{
  "num_hidden_layers": 13,
  "hidden_size": 512,
  "n_experts": 128,
  "experts_per_token": 6,
  "d_expert": 32,
  "d_shared_expert": 128,
  "hidden_act": "swiglu",
  "moe_layers": [0, 1, 2, 3, 4, 5, 6, 7, 8, 9, 10, 11, 12],
  "router_score": "softmax",
  "normalize_top_k": false,
  "routed_scale": 5.2,
  "balance_loss": 0.00725,
  "balance_bias": false,
  "router_noise": 0.3,
  "router_cosine_scale": 20.0,
  "init_std_router": 0.0192,
  "lr_router": 0.00122,
  "num_attention_heads": 8,
  "num_key_value_heads": 2,
  "head_dim": 64,
  "vocab_size": 32768,
  "norm": "rmsnorm",
  "norm_place": "pre",
  "norm_eps": 1e-05,
  "positions": "rope",
  "rope_theta": 2020.0,
  "rope_fraction": 1.0,
  "qk_norm": false,
  "attn_scale": 0.125,
  "tie_word_embeddings": false,
  "parallel_block": false,
  "init": "uniform",
  "init_std_qkv": 0.023,
  "init_std_o": 0.0,
  "init_std_up": 0.023,
  "init_std_down": 0.0,
  "optimizer": "adamw",
  "learning_rate": 0.00087,
  "lr_mult_o": 1.18,
  "beta1": 0.9,
  "beta2": 0.98,
  "lr_head": 0.00519,
  "max_grad_norm": 1.0,
  "warmup_steps": 498,
  "schedule": "wsd",
  "decay_fraction": 0.672,
  "decay_shape": "linear",
  "final_lr_fraction": 0.1,
  "batch_tokens": 131072,
  "max_seq_len": 1024,
  "doc_mask": true,
  "z_loss": 0.0001,
  "train_tokens": 613600000,
  "max_steps": 4682,
  "dataset": "wikipedia_en"
}
Below are experts of layer 8 (counted from 0) of a mixture-of-experts language model. Rows are named router (the router's row for the expert), gate (a neuron's input weights, with its number), up (a neuron's input weights, with its number) and show model dimensions 256-383. Each number is 128 + 24 x the weight over its row's rms, rounded and kept within 0 to 255. Numbers have three digits each.
After each expert's rows: a language model's description of what the expert responds to. This comes from a sample of Wikipedia text that the model never trained on.

# expert 12
router:108139126117115103131144091134134104145150110128150123157125122158092145159081131091083118134144129147122165137157122120106098131118137144097157095118153126146150101156135069112163158118117118145141162151144180110179124105131150122147122057096150133151137130135096140105110132151103095145129109115141090152166120127087089129097166129149114105127124128143135114171135150176091123154101
gate0:114149120142119116152131115112120085099131139128130103129134137105076126138116141121102115142144079116108113160170151075113159131125132155081136094145176123110140149158121126147115166157163158165177127124119139115164074156097146117176123129115138123118121140108091106135131161135111119158097083114114135110139172126115128134108132182119132106148123147135147111134120065155145104150119
up0:101136139142136126142092145135132130093146166154082157120122105155174164146135109133176164109154169061095147137132125148125128136109126114131110131122123147147152142089104120084141138134137132102130113122146134109129143103156117137104120119136135123117085128164142145171162089146128122105105150119162103102089162097138117136119109146146142118083113103131076139123164152116128112130105
gate1:112137123106119121120149108130143167122118140086126138077135152078131081122124122160163137073131117136124150141161206096127133189132162119159164108094155111146155142128139100116184164120155122115110118130159119116106111113132099129088136114144082128101158072144122118095141147100124106133151103175111116059175126115109183085135132119148102104120143118146144107135127052126101091164084
up1:114134163158146119164124151136106096115113137117085117150151116146115123143125186116111098176133198135109123147123122181162124091142133103130116153147129131112118144130101148110115101131094129159136100131122145090141141113100137127115163147125099135162117156087129127143144130139114083150121169131128171132130110143101101127133115142114104170130132165110151163092113152147090145134159
Common nouns after an article or preposition, like season, book, fire, cell, Week, plus the row-start pipe in track listings.

# expert 29
router:136134147133183152128154127124138116161134105175149130122099112099123138141149130112147111099136135127122117081112153149141137167148110141142116130117151105133104111143131119148091104145070109144150122157109142144119138078150138122119131182115144158092090095104160151109121127106123154153104115079157131084119148124096142108131114132145146123160075112130133087124144092127125077105180
gate0:169148163090118168123148167096116108133148118124141141131144125128134095095144170094138091097086149129107107108082117144134089084136132127148149120142115129119103163156125124129159133155133114146112131153167121142132136139134147082135166119123103141188108141165105104107099058121177116145101177138187129125120142145113109137183181110111140114124129115106099107134114102126134147106133
up0:134154146103133171110147150091139106123103136137138119141139125115121110126136152093167076080081167128097095111098123173136109078139098149147149134156117092118103163125121137113139100157128136148127135146161133135163150095137117085111140132153088148175125119127132089102140089124140123142110149126178126118101111141104100149175164103108149096127111123129122090147106089110127155109156
gate1:133154097186145158118145121137163136148118118123162140136141147125099126087108114109142123111153137124103139140158135092160130114109190139139109123156095119157124130124152107131125113133077132132074156127145124132095125113154165122159143107133135145107147100151172111102113154096130144165088111120161100086121166130161162187106101126151151122102123123150126116125148163154158096125133
up1:169101138116112113123099137105085117121151151114107090112150105137130136139131168158113171161090136153133123142083139131119101112129110110080156144114145105114134125148105160120149173129169133124151126093114110108169124124128087136114108141111138099143104100114120162165152109150121100089168144157105146191119082143101122079138160122110136165133150126119112144132092082117111177127129
Prepositions like to, under, at, by and against in military unit histories (attached to, assigned to, under command), plus colons in career timelines.

# expert 24
router:128158149093124145155096121115164126160117064128113099144087099147108129147151120130126140140101116125144144084129136149118111143093085157096135112131127118125136127125158120146106122138149106128117145137107162126101126104185145160148109142102157116115134159148107167139089135104133142129133082152130111088142114108136168137144169131164150157106111091110123112104145127129083130122149
gate0:121133123117119114140090150125116125134106127136152156157126132141135134127096137114145155185111118138157101121106139149159107114086120165147110131103131138095149187119130163163141141104119136171148117111131124147150142159156092121125124145092140142141155161163131134194133136098151114125149147143163160134107167135117086118177174095140131139141143117145106132127164119118152165125167
up0:096115116113140131146118146144142132134114112145108103093145167101122155135137095155102125112109127119105161163161131098120161124170144117090119129140148136139109089139113086139132086158116098089111099099171119126116134100082148152112124139148121129108130085084144140072168118188079125109126118102068108117149086125115133129056111156110135089140098133064123138145080104115095090138083
gate1:105092106105124119146167125125082100193110108131146111122131164128117102128138131123104129153150113122141174126122140134157127140116130133117107118175120136147132108145142137148178146116092144122166103130149115106151129132113122100139104135103164163142147119174099152118191143175110089119098111143128111151145119120096173142051138138115130160147105089138146149135108090162107140089180
up1:167121169106152121109133149139120106137124135126133128134125129139119124108147123101125122114126148082154098156095091143149104135065095112110091123100133113125137140116154143135108079121103152122153137136125122136120139119143077146116130141120082160135136143144170133165127119139142121147126141159138118136157096115100134089158131104102137084102108140165107143145111086122132131117117
Prepositions such as in, for, of, at following a noun, and the pipe starting a row in sports standings or place tables.

# expert 26
router:136165138096103086107124148129138086148116102123137127111154125123117143095128130121159088189102110139135108128099110124109105128097133126113080125151094123103131106164144181161148114133142108139135144123094167115128128134112121126153090131122127126141130118125087180150145130114139130073136163134131100141128170124110111113150128118116142135116139133194141166153129164160144175174145
gate0:129146139112169121175138150159127117156138100111116103154170130148112145116090138157128107085113101126113139154139109137154143131130137116119131163153141140131171129140130166132144124131139123116132069093109084094122107102122163123135099117131120105119114144136139160149156135126079123178135113140134157155080129120129097148165177108117081094146186076112145122124123093134140102113121
up0:102108097159122138114142159143167151108117155127136082086159167100123161166143110174149110186090120135120137124182152096114129150130092132160165178127111138137072122073126150103163126130116127111147146171078111147164103122096116123136102177146119104117098137149140171134135122152104108080142120114148126136156160087080168129151122171120148148143114140119148160119149118092107114100114
gate1:177122136133141114159113100125101156129139109168116106155114117106168138178142133115132081087106173138105111112099141113086147172139216161144132154095096123133154120151090091141158117126123112122126140140140119112145123132121117120133104123163161163123105094112133156122146103115134084130089115152102130122164106138143105158126060105115132123132166158113175101105092115123100103169153
up1:157116134128126116145126122113127123085189136150109097162127119112150166143098142123117069135092144127109137131121124130112146112132167171154122138120094150136187095168136126150130116123136104116110094108107135140160115170137092102162097125178168137137118084140114151110140146150141089133122128147076114117136106119123130150131077100130147117131153157132144112110080115140112150179160
Word-final pieces of foreign surnames and place names, especially Slavic and Baltic, such as -ović, -ski, -aus-kas, -nik.

# expert 5
router:126112077109123097123154124145113094174158138108126093119109142092113142092098146029110172147148129097117123120148150107125144153107097126153115139101145170139125086110133080119129171121142115100138164120150064123167146153121137125104116149126169152141142130140107111101170132130086109092159119105133142110141096131090097124104114090134134139168110099117100121133094157138114193133148
gate0:204116164099116157129102136109170108126126136118168134186128150141114137116113122138146067129134145130148176151158160129124097111147117142157123161152124136155120163137154111108148148084120117147111147109172133132129103126135145094137100134143083171139134127136127130138096106112135102125138123156154118161110118134120170127140093134113111078138102154150072123096094079140107123130132
up0:067132113118149130145110130131111156119159105127100116110165124116166122128126095139093180116107111125133089135092074150153085110106177103085117077124131134099149124155118139147109119164125095107156099117100154127102159108128150132140148125102152091097114082119109131140132110124128168119117140129051120118125142125112120122143126152123136177129148102099200125148163160067124119119106
gate1:115120119132138152086132125118178118139181106140167146134116123125132101082156140086124146168091133138122158134118103126133132109114108084103097108125124123111103179138169069114144128107144109107145152169106130195103106127136119124121121146105156095098103144140118152125119093141155143185111108125135075153124110130178113109120087140104097134177145095169141113139110146120157105114168
up1:146118144123128142109095150150107096156129125132175122186169143164090165115078140119101111149125117134102156138181101095148124126102123126114127117113110135137176091130146131111166150168137115135088123133124113119173125102184157133120167095127142120124147088155143159152136094158116107141142126147146115154152147094147096128107183102119106151145126130126147166116132133175117160134128
Pronouns, determiners and clause words like such, them, those, whether, who, mostly right after for, of, to or with.

# expert 47
router:087141093121098138123161103164135108156106114113115173132167134162133150121111172150103157132086130173157130118133115163172123129102131176119155121133116126154173136127129105129147131124103139087115107107148103131155132134105106144123175120115077110123143134145101182123123140144113125125144134152117132124129133112147173154161146123118134099119147089142123153114146127170119121119114
gate0:136120170133113125184125113098120117124102100129084139141141139186073158134154113137134136161138122122131166128095138101129135128186140090119102087131104154129114189131129124134143130158110139082116116158138139144099102126116135124172144119152110153148130095149161107121162148107144101143126120141099162137057121074126129109168082119117164113109161128169103130123086149108130162121104
up0:124108125117149107104102112135085124143137157094129120130141131150132127129184146136108108109113054107129135136131099121150131091097153118140129150152103096162164160132136150143130096154163086126141119112097143124146153151115141121165112166133104105150134174149121157116147154110184090110091149107085111140134145116109147156131165164135113146144092103178123139112085111137108145109101
gate1:072125141158105168107137116137133094145089079105122117147144084099144095111094178144125107160082096116150140156188095072117096163133105151119125137116110151130125134085159127164149121101098068121121115073156119096135139144113120116094106121135109080139132120159090169092106139143102132145111133138110089123134150160148153095097110112143151156141113116124119112168141138129141152101111
up1:069114133152130161104134107114138103166135092120125140153135138145132110109113141153111086160113088100117135143125138124128075145156117166117061127140123162113136117102150128162158152112111056127112114100136100134132140127130147144148147163159126128163152088153142145143121137136166129141140138128105113098093134097150166145125178101138155144138075106160132119161097091097137163078135
Top and Best in music chart names like Top 40, plus word-initial pieces starting titles and names in album, game or art text.

# expert 27
router:140089119121095146155087116133118149160121147142153113150124108129140098133130132092120114106152119129165150128140081144173123168105123153103163122151114075133126098137123154076115171178141126107108108150100096163162128134078146147158115092156128095094134165100172142151097128138151097106109151149169115087186114194116149095148135143086142134092128153170132163092145098140079121137146
gate0:137106129119122122149128125072155161161117104143123129120113111102140123146154138128103131093159120136154144115119181098105161107136111122122143127109141128127108093148115117143146149092138119123126130148068116140066130114095146148130121131158113142126086181093160100150128144110111093159161150160135100085079095135103105134135163159147132125143121097096130132119098127133143141118125
up0:141137112135128115133127100148115097099141138111141142117144122133117133151137164061114160136090142138100102143138098106127107139083121110114090120187139100131087157116120092142108141149121133104093103111163119103147135124153089085115135118069124142148141099130115083112153121129114178072113110125131118164188113121140100134135074116130110148121122124190121103157116152107130136140132
gate1:085091110140100099114102135118079128117137112128140127156135058096135113114101100144156126109143142121104152129171163177111133170116139110148116143092092101149146083154144161122106145157133122107159128146098146118105118195111154139135124128175111159137113129125106153162120130112138096162117130136114139086152120173107139146138121119130099086120143164143145171081153114132072118140085
up1:135072122076106077085128105126084130133146152117087131100130092141110103134100149109105112104121138126178146133117117121127113104134149116130110136071139096125143107084129157137141158162177124122118100098137152106104131147137116178132102120111162085127122098080159158151165132089090132124140120098117114125134121115106146160162130141133134131117120141155141142133102153128092144115116
First piece of a word split into fragments, often a lowercase letter after of, and, the in species/nature text, e.g., r-attail, j-ams.

# expert 51
router:129155124152115096159098121121101131051105139118092145127147109146099100119162173110119137123115100151108116156149105111132173139116083113133156123101158159115150141125137101133161138137121152135110090128109145129138136145118102121125117101119113116138109139092118085156113122140153134131133112136102143107094138145094084160146136124151077102140128152095114145156134119113112122104119
gate1:143100101161124089147087119112120128150153110157150080125072112121107124137139147133156135128128136104150121146093162124169147122125118114138104130170144105136124119143098164140147129143152128128107148085130127154125109152135098127117125159124138099122113126158084116104138117132130164119131108148181181138158170122150085117137138066138143140123117147115140124164113174162137161106025
up1:131114083143126083127117149145114138143114092126148083109141129145097139116116106134125110094134083170095121157134162133155118095131122105135154097142163125149162097130104137170136147130145121105147149102119127141130149194155128102112135135130100100095111158153084130133122130170110154116111097143144194158125145124120114124165132108122088131107131129116152141137159131153126146067096
gate2:148174161154119129173122126161097144108098152136131153105081116125116138106191129122117097124117113121112196093137146114111121152108133137092139130125149144113126156091142124181135116146142126141106103128146148130117130180135166106114139154110126149145143077146171107114109130130147153167078101140123146122132176083097166118102169139067127099124125127103107103109103113085133137059144
up2:139097147109140149088145151104158140141170118148107137111119133145136148177107105169129127135163143120154092095093139143108095140126155137133102103117111127153107159156110117128096150108085110118158178125097120102109155095176088141152149155123138130100136136113109137156122122093129066114174149122120148166108087113144106145156094144174125124135133097162112120148162180128147110149126
Word pieces right after an opening quote or inside foreign, transliterated or unusual-script text, e.g., "you, RNA-Seq, Théorie.

# expert 39
router:116141130152124091113109142105126127124130122107101152125181122136121093075124077110137195118109113122129171160148093133141128090136145114089151079133151146106144093147139150106134142144120101137120110135126135117130126101105117120122109114142087107131148135144141151125109072140100140132167148128112083101134159161140136107109139096107092151129145144100120148160086125127138164133114
gate0:119118155150089169113119141124138130147097135130115138146139122144078140126085094120095115137093127137155118119103136124134118089111150171143167154113108166115174082142191143091137067173126138128111151110176137139122165157173116088105118103122143108139122112152182140162122135157094130077084124137129097109099098147107149154112102111145107156164142154130150075097116099131151142155141
up0:102110092099110092141112130136144135162157138130139125119119143153120127149133137134166148129124126111123156151132125149136137129132141103129086128145130130137104107101157130107111125092126131173139091123129096127105127086109159157144139113143112112112174130085102127141086138121123150133104148130116106149136136123115112088140145133131108101120087155140106102104106129112162132087149
gate1:111127107116133100192147135131172139106140108117105094121081171108156092107124145116093159112104133127128126097117084151139177111140115109083140141102149112143134150100116118091110106127167127129093103132104144106115135126132130102084141089162154145130147144148140155108096118161123127128107113124141122108154093167103145131139162132142116087120146129108117165125130100114093100093117
up1:135134143137104097208152165116168140104116107157107148143112158191118115120120154152104143107169123122133103119138133126111165122109091214096121157109134151130145127130113131137128121132187154120067133132102147083130157139151148122061112111116101132140164159100134115132091130144138176126097075117125127123129104111116158118137112115154121081104120121139146150096111120111078123129166
Middle pieces of Arabic, Persian, South Asian and African names and places, e.g., Ahmed, Mahmud, Zanzibar, Dehradun.

# expert 46
router:157206140172136098153093098148111133151140125150128096141107124093094118151116105160137118137127125108154152141137135102128118092135167110075063148168166070114110122112131140150130130152152136125112139110133133089120121163128132159150097151112157060176075111098113137114109122080124163146125151123107112103133122059155187154156088133119166121093122151141173120100153128112134111128119
gate0:118155130144148119112152138110128165099125148120087120168122122170100074116130141152136149096140091103083128124140129110132158136120092122101114151149106115172121114140114181124125137129104127129099126130181104107146129145147165122101131143131113057123112145114116137127137126100103154148096102165077087117154086130138123146114146154129128150147079145190103129152159128135133146142137
up0:155104131126130116134081118140090076146146094131116139094137140124146134149135144132119118109085158181164141155102115154163123141107110094176146084097116155141151146120167097118124148095136125159151099081125164132135158157114090129124120099127127174105124133139122122148127102122122117076145108127172154158064149154172138123141148118123117111123145092104155162140119140142144111117142
gate1:130142136155141115163099149105144149155129112125166129155153089097112152154122136151151117138119149129135044152164117144150141138156104124109113152116135121105128123147123139140121074120126076122147152144118114101148141134106118121095130152126148138118096105166106104106117150136110128126100137149120150103116137113131102191145134115118130125112102138114142119104112113170139130103115
up1:103113126123064146150136135160143141151104146127112119142140143130173122137149139074148143119157134114102116126154108126118113131164168136169115142134138099144137155177141118147131128153162125154158102130107111120098129112134146141107142119082137107101125099110075113112099142112119110102060153108134149121181162083123108120168143129135164137144098118124145158090146134125120128159104
Verb endings and past-tense verbs in narrative prose, especially sentence-opening participles like Frustrated, Undaunted; also signed, appointed, announced.

# expert 22
router:143098095096148143117115161082128143126115105069115072147197132130106110064108102181139145120159093108150133164139105093143075132123107106148091109132119124152149183161164155137151108114102102114153116137163167152123122114135113148100049146136091118115133118144095167164150134145164115100109125166118131161125118139099097113096155132115165123104123115086118168147142111170121168153117
gate0:128140158161131170151171091123149126127121113143109151128169135144105152167098169117103110120121173175116135137091081111131086104154149135117127141105084159099106156153107116155135075117142086129138121134114099124114140153102138112151132152136092106111089090159138129131130094140090098099103099151149101111165109119138136116153088148142134121090096112133121161117137117119153118119111
up0:139149145112142109102111163108124117116152192148116113130094113125174136110178105130106133106154135119098127094108183099122144152112128141150160099091134134172114079116105095096100120155120199091105155129127179125141122074145093106134127107108174110133105120118125118117103146118109153156141158092131125175130187143122084127140091130123083147157191120140125122158123142096109152164130
gate1:077144141067130130118122137155150148104161135116092101087141138144101083121188070110159098077119160148110091146130083108123144137125111128121123132147112136097146082143128156194125126133155117098099132155132099119154087105131153139107114156127070120147164120139144109105178124140090138118109105104144117187152126141144128115101143136111138113131152143131100132123147111152102115069158
up1:111130141143158116121133102103052116122128131117148146164150162143120180146053112120116162119108110122165142145149130166094127111135119139139150128147116142175163143122149094122095165097122117146139141129127171111123148139155132135148136140095110138123129110125103118120119104132142132124105155100139149136126160080158145140141122129100123105131138137116132132079116148141147131113102
Tokens of place names in geographic stubs, such as County, District, Cyrillic or Persian letters, and "is"/"was" after an article's title subject.

# expert 60
router:106143098107125088101103131160113107118127115121120152156164127143138094102122143175113131044112123133086071135143116103135130103116109094146158163131108142140151124115139129133139117129119150154133102120106101126119125139132139113108117099117112129103104139096129044151119168107122163110131132141108150125114138148164124152142092162108110100154147138119144155117121113135146082100143
gate1:152179152132151126101141126149109103114171143138106124116130170129121156126096131137067108153108091143095144177132082110128098180151100110125102174127133123115117139119115141144112152105165127139172113113162149077120113133080168121079142122128130086126115100154077131154133084161109136113084084098115154191090161080113128100146119147112118101104105145138090140078128197147182112129128
up1:153135137110151125091163163146144120177140155175121123140135145119170132093078149143108141149121142118114142132119131116111118140155106084102093152104147099107134144121110145137127148109121147143092121155149116125129142069112128149122124104146135081160125098093115127140086081142093098094130105121154123156118134082140110129133117117099160087103122162168113145087150173139160113150153
gate2:136124133147143145114135094173104174083145111075149151104116151082100122140146127132136172082123110154145107107122164118129137119162121135158115128148161105089112162132151134122124156150155137094132153116138132101116123098109144191080126150141128174073124129076142102138081089067145182124076152086117187103141102149152145170089106117155160113142124136156157137146139098122151112092096
up2:167132137128147143121129131096149121155119139177120114111100139111134166122139083102153108184105173121145175132107086149135101127087154107102108116113096085163121122130111076148097116122112098166120138136150124168122137164123132145168138174107150057141147094168082184116125105147112094139154142162183092143130115136118098092117131138142146139100106117156095083086085156136111111178115
Second piece of a word split after its first capital letter, often at headings or sentence starts, like P-re, M-id, R-es, D-eb.

# expert 38
router:112169121123108121107138119115123099139139146101130103175179103143096162099116120134129134162119120142116107175121116155123084098133140120155111134113160153116114100140127168182116105106135149152139094129092142121104140109079143124155119088127117092138074153149110143176174155128127150163120133154118122136152111115091117121152155173102056118154107140123111152152137138127113116119175
gate1:156138144118115148139135134148157128127139096088090140165142147133150164144111135163131093175116167162141161134148112145148112114160083140125122095103146126096113106145156129157136147124126152123123184149133169151053117128153113105103156103122118147112129149156140137132131131079119185142111107132147141111122150123146080175184094146138125112104125087118111138115151138112137068173147
up1:138109114138144133110110100133108137114110148176143117107122080135135118116145123099119168144173113125151131133117131123123133159117166123096131146127089109155160130122104116089148090104177113155120115099145139121133103133124126151126114147135155119116160107103139107142126107164111104100150162108144098127151122147113131080120140132139117182108095143121116111114107133157108170076096
gate2:140159132092111060106119143106109129105112126156159127149113139129123117123141116105056128164132135164137137112123141166107116100123129116123134147172140124133153141139110163162126109119138134137138140127167164136130143118125117169081118116117149149109133115145119172133110127091109143145137065190118105133104199108129119118130121132116128099131150147085118125118114112172111175143129
up2:111112149181118144134116097104100142146178074136098106116115089155131093168103116132116121105172133099098106111116151124134103166133154138121114122145069109109148108120116143170134159126080121154144114133105131173102089157097133134117124095110144131138128129115115120130131180116137101166110139105168150092155079126138118141103113157134116126144098164139132140133152174144126112121112
Middle pieces of French and other European names and words with accented letters, such as Lo-eb, Le-in-ster, Br-ü-gger, Dér-iv-és.

# expert 62
router:134148124162108144140164120142156160146128095100104132111176126103072123132143115151087109131145139124139140082153124138129074145114163157112135130131132116140139155129123098157120147108140137090106153128143149108115154118124137129163164137099120118139122115189149100065157130153122109168133126141155126140085160147142135145119120156160145099176125142160148084177102163112120088148079
gate0:115115119138122153133150130128141150131152097135103105140130106171121164115090126081156132159154147110114089142118128121129133105086142086107121152138113161110136096108112122144134051129106115160137115110121091121118115128177107146134118154122129128124116104108183153149142163107141167145137131088154179132130104083140102101134110125114125156109154123089087135110128105119099146124167
up0:161134159128134154110127108133112110113129122118158155083116139156134141105142121135129115085086157137148086143141096115143100109142094124132112106108158086109122148121145158114131154140129126140098126104106157102126114105133132131149181119144151110130172174177124138107115111140141092144151154155105117168135126135126170136138133177103089138142135114124161145149160137123182099111124
gate1:132121113091116125134097118122117121092139143130152136127158139183124115127135169132122162135134150173147146134132109118102136142102096111119128153117117156148124100102123078109112093102176180106109149133109094138096149133126105127069073161169122130082110143108132147137155095109113117130090102134134081155144123184129102148163083148115135107134127148139088160094121095163169197100115
up1:151134117116100124153101117138131101096138122093150091174140177146088126104148159129117130150134143152134124107152095133095103150110080132166151153112107117125163109126123102156111111085173180106119183141100097110105147157113106135077102135126100142107131158137082123147176104114098109134119105143163094184123132174103116145169118172130124092123121127119096153132107086125165198150104
Nouns for records, lists and quantities after "the" or ordinals, such as List A, record, population, percentage, edition, quarter.

# expert 32
router:116160133132120100144131174135121133095141080087156114155189117130113151056168076119127139123134112149142120130122126082132169128118150103153141110104138136107146126168168154157130098135100115111141104112135125136117129110134132121103095140122103100115150135134101108177139191190131104110170136120125100127128171126084100097102108101103110123135121185073109157166139153128128151116110
gate1:114105112140096115123077137108138104141099087120175112124144135110153135120136136121114118123141101152170137115106148111090138139142120161133090110099153130089127165117127107086126134128083169124102158129156113133166080088145121169122113157184156126110114137138137188149173143124127117137124177141166142119107147121132153124075131130111130113134130176158128123127131115103131097127121
up1:149130159129138143130193112142147164138135147127067135095120094151107138156152141106144145110118160125089119121127091150127127112095162127139146114147087115144111141105101116186167132108142111097127139131139160134065175147134121102134184120066140129145168117103142079109097125105125150126122115112110110127138105140118116131174116162166167130124144092090110103089119182096123135137131
gate2:105118139156094141098132145125118169127089119110174132158158123117107089122114140138167102131099135126125096116134113120112108139160118115128123106135117147138124120142122137105106156121091133135137113160147173137100135132142129129176124080109139146173118143144112115112134133153090148115115133121128107078130088151150105174094107099104103134143154117109139142110144152122137142096099
up2:148117115106171120131138103129153144125187104134090126087116123128146155158136109132105165087144142135136158098142122153120120119088113126108111155148124127149101156089118129131122099151128102132100165098115079096130116111158112148110146151153125145067137112095165159095117131098159128155122103139133142137107129130133151135127141153182154148102135101144124135137102086120117096113132
First pieces of non-English given names and surnames, often Balkan, Arabic or Turkish, in squad and cast tables: De-jan, Abd, Naz.

# expert 10
router:112052109125141140083124082135132089141127139142112113086125170109148127137140174102178171152126114125107133135135151131131140112128119190134105137154108098121134086112124175077080158128121111124121141141136077152133116149119123114146136120140143148113153159121134131108113123169128153115122121128126141098145176153094109159093167118131124154135099099149131182123118105167151192111113
gate0:130122098131133100125120102127115119152129138113159096139108170145124130142102150145150143110096111126126128152168185091111139140124122120119144125136103140131133080125127124128126180088073137151103089099101109103143160169103136124114047160139139134146149127112068128171152129121159125108083122104124136159136118159155143134082124117141131122119099123130151152106110124157147116099155
up0:123105113178113145119128119170132112145159142128133154092148150133117140075083125105112156116147119124128129133125082169149120121135131133126134146114096114169135122130139120115092087148142122116120110167087119138125097156153117173148137124146149103135147131135192101139118185126124164145116135134163136115092140136131118161114148117146134138128121133134097132113151096094133142166109
gate1:109154129111147092113144090132132160096107143133117091146116121120137084161114157164160121158150088135088140109083117153140133134125110156117153098141107149121105123104108131161111172073142157157127159124122130108140141137126079120123121121146120163121130158102101128134144114118109165098115121087134151097173134128117145123114137131161095144099138112132122160084135126172149149157167
up1:129168127104122144114111099148111122137072123123113111097144135114133132167137113127135169175103107100119127139140115122137099149132132158088102137150122142128127087125103145147132159120147176099118137103119149099086149140109110097126118147144119126121112154153112170119163106152106162093112110088144166122130142084166150125137123123122119162113150120119086155087116163126166172139122
Word-initial letters or fragments beginning consonant clusters, often after a hyphen or prefix, such as sc, sl, fl, -sh in on-shore, lance-shaped.

# expert 40
router:099133117131158094118129121141108131164110149101111098145146129084126121173160133097093082147105108120118100100141107053106160129109115130134145153131142138122132097097182132137121136168139134126150170134166096111138128116116142115110155152135177121130089130123098161102078120161081128128128156157138136127142185178086126138118151112130132125172149096120135122143125145108123141130089
gate0:104133140139173098147136095153152129131111153144148096177122150127120129151137101137104127169106068112121132120154123094150132098125115127134159127177126146095110121139162142107173157156100146108130126130163122124104095130117086128080142084128110118087122103131098089124157115147120136132129131125109113092097123139143138092107102130090093118110120132117131130110160182105100121116129
up0:139137110116087134128108133114167071139099142143142139118153096127173167099126107108106145109082152131116137109125100121114121101116162154139129132103120111134108153128117098158184116127097170126078124161118119137124129118140130108150135162113118114105137164127083110153159113106136120073144195107092158137152123154075119126144136121114163117155094127144114064100139119105136107118099
gate1:144152157174101104072101117089109160122119150109110116186145149070134094124145115152131136128112092119127101132155152112118101142186105158156122195141153134132151097116130139133143162110118146132174171134169126148096135126113153106126131139150078132130137089110118134136120104122128129124145162145100131106144108115088144121144113123122147127164102121148135095109081136115110140156138
up1:119172138090120117124126137087082112141152156196120154164098133110123138137113152113130116105142086161122089141104148121103130119153115133135105152173140120114108109125132120066115087166124140102132139126151106126117136148113155090135122206147156148124172102090127110151102107158119128126143138076129130141120134133109134141167126101144142129129096142159115131106133096122112186107111
Abstract nouns following "the" and usually followed by "of", such as control, development, death, lack, creation, presence.

# expert 56
router:142166101110124124135106106149138147100131130101107149114137104139142101148134156152129128131118106116121131100123140078142162152134137156118107182143170083165145104125139156125132165097103124103117107087113084110104126142123140149122140095093181125147095101113093065105134134096127159133103128091126150119183125103103126156151100101133128132095121129111136109116152135115180079126095
gate0:108182101122109168137143153122126182106092113111160139149163084139155147134116135144137130118104170122089089142155123098111072143131085166128118114092130139155131160158106112128139121120119131165151117117160104138139140158147162123149124113133144061114096147092122108158114150160153111102121148154129121135132077154081138122182105097081120122141089178107135143151120147129134126143171
up0:133072134151139102104113122127108065167179122104084136083106106159121106090154103110150129126141110123166152137099112160146176118116157099107149125121119152151121132088164139128107121151135126112074112111085165160130084085133090136134118160156102155138142128151133151103126135095135163137129126105117130123110178125174116114084183141165155114135176078124090163155106129101111125062099
gate1:117105125147122145144143158142150131132148093127109131161151139131112153081137148151168116128087110142140137106147154184137110102140142149136171174106140193171135165136114124115127097147090151131143168150124130149093116057119148143132176120138088105097150140114141140125135142117138150120163119087118099136144192124097122126191123133105136118134133084114112134164077136148139116110094
up1:120158095136090093157115101181142149104123158146104124156093160112128102133137120156106107134139067084112135112143163139124171136156139159153136187145189119156163137146120155141158136103109128124139132146135082101119142108091147145108138081110082143139099105106113095123129157137099137119120112113118151102168132106098112163155107088093112096119150129122156117110144148128161102127101
Verbs, auxiliaries and infinitive "to" in explanatory prose, such as would, has, helped, resulted, allows, started to.

# expert 25
router:146121116116145177138117172101128171098146123129149164159121124151101124115082152153138115135083117111168127155147143132097119162146112116094150125181127138115119137129151127118100115154151109094169144117150157151089128104133149117105099136140086117126135132145115160133122094121172060163103119157119123140102139178141116171145158096123152169098138132116130178070141121174098145105126
gate0:133140135114100116186091168112163087158126162134127080099110108125112103090159114117137104112134134158093114150109121083078140114143130115166144114100105142127159116170152143104125121133148148124119146170211124158100179138150124127094120134154120096088134144101108112181140136157125110116108179139163114120146140168086081145130101120113175074131129176128109129114107128115086161126140
up0:061173177132162127124158128116092142049186125087122096153133109175083171111104126138118153080123117130134151145139048157134124115090123165115160149121066142160128157158131108140108094107091096124140133103123118151125077113125170101147137131134083093119157128140168144125108118162136090164153099138104161141108119132159157141121114133110087133101141071119098159126161121100117133147122
gate1:144145171166123138136114117106122114107133108095127107095127145150084109126078129169146096128062114167115106190113113167143130151126118121137146129130117104109108167164116129131118106117116138154143144132150160087101120159103142130121115060084096075121152144152098172112173106119136065122115150163111139171098124111127112156160146108093108142068106145151157139095132129151120129144122
up1:141155103128105107100139106112112147160106138109098178157087129089166104111110124110139081156104108169137130125082134102102150152117080087097095095128165037122153138140126143097096160137147176115111132106151144077141131126108074127130116070133157113155136090074054128109183097114109138123132121139122114128152108103132120114091133123128119118116083107139132130152102124142126134179162
Line-initial dashes and labels in infobox-style lists, such as "- Location:", "- Coordinates:", "- Founded:", "National Register", for buildings, places and clubs.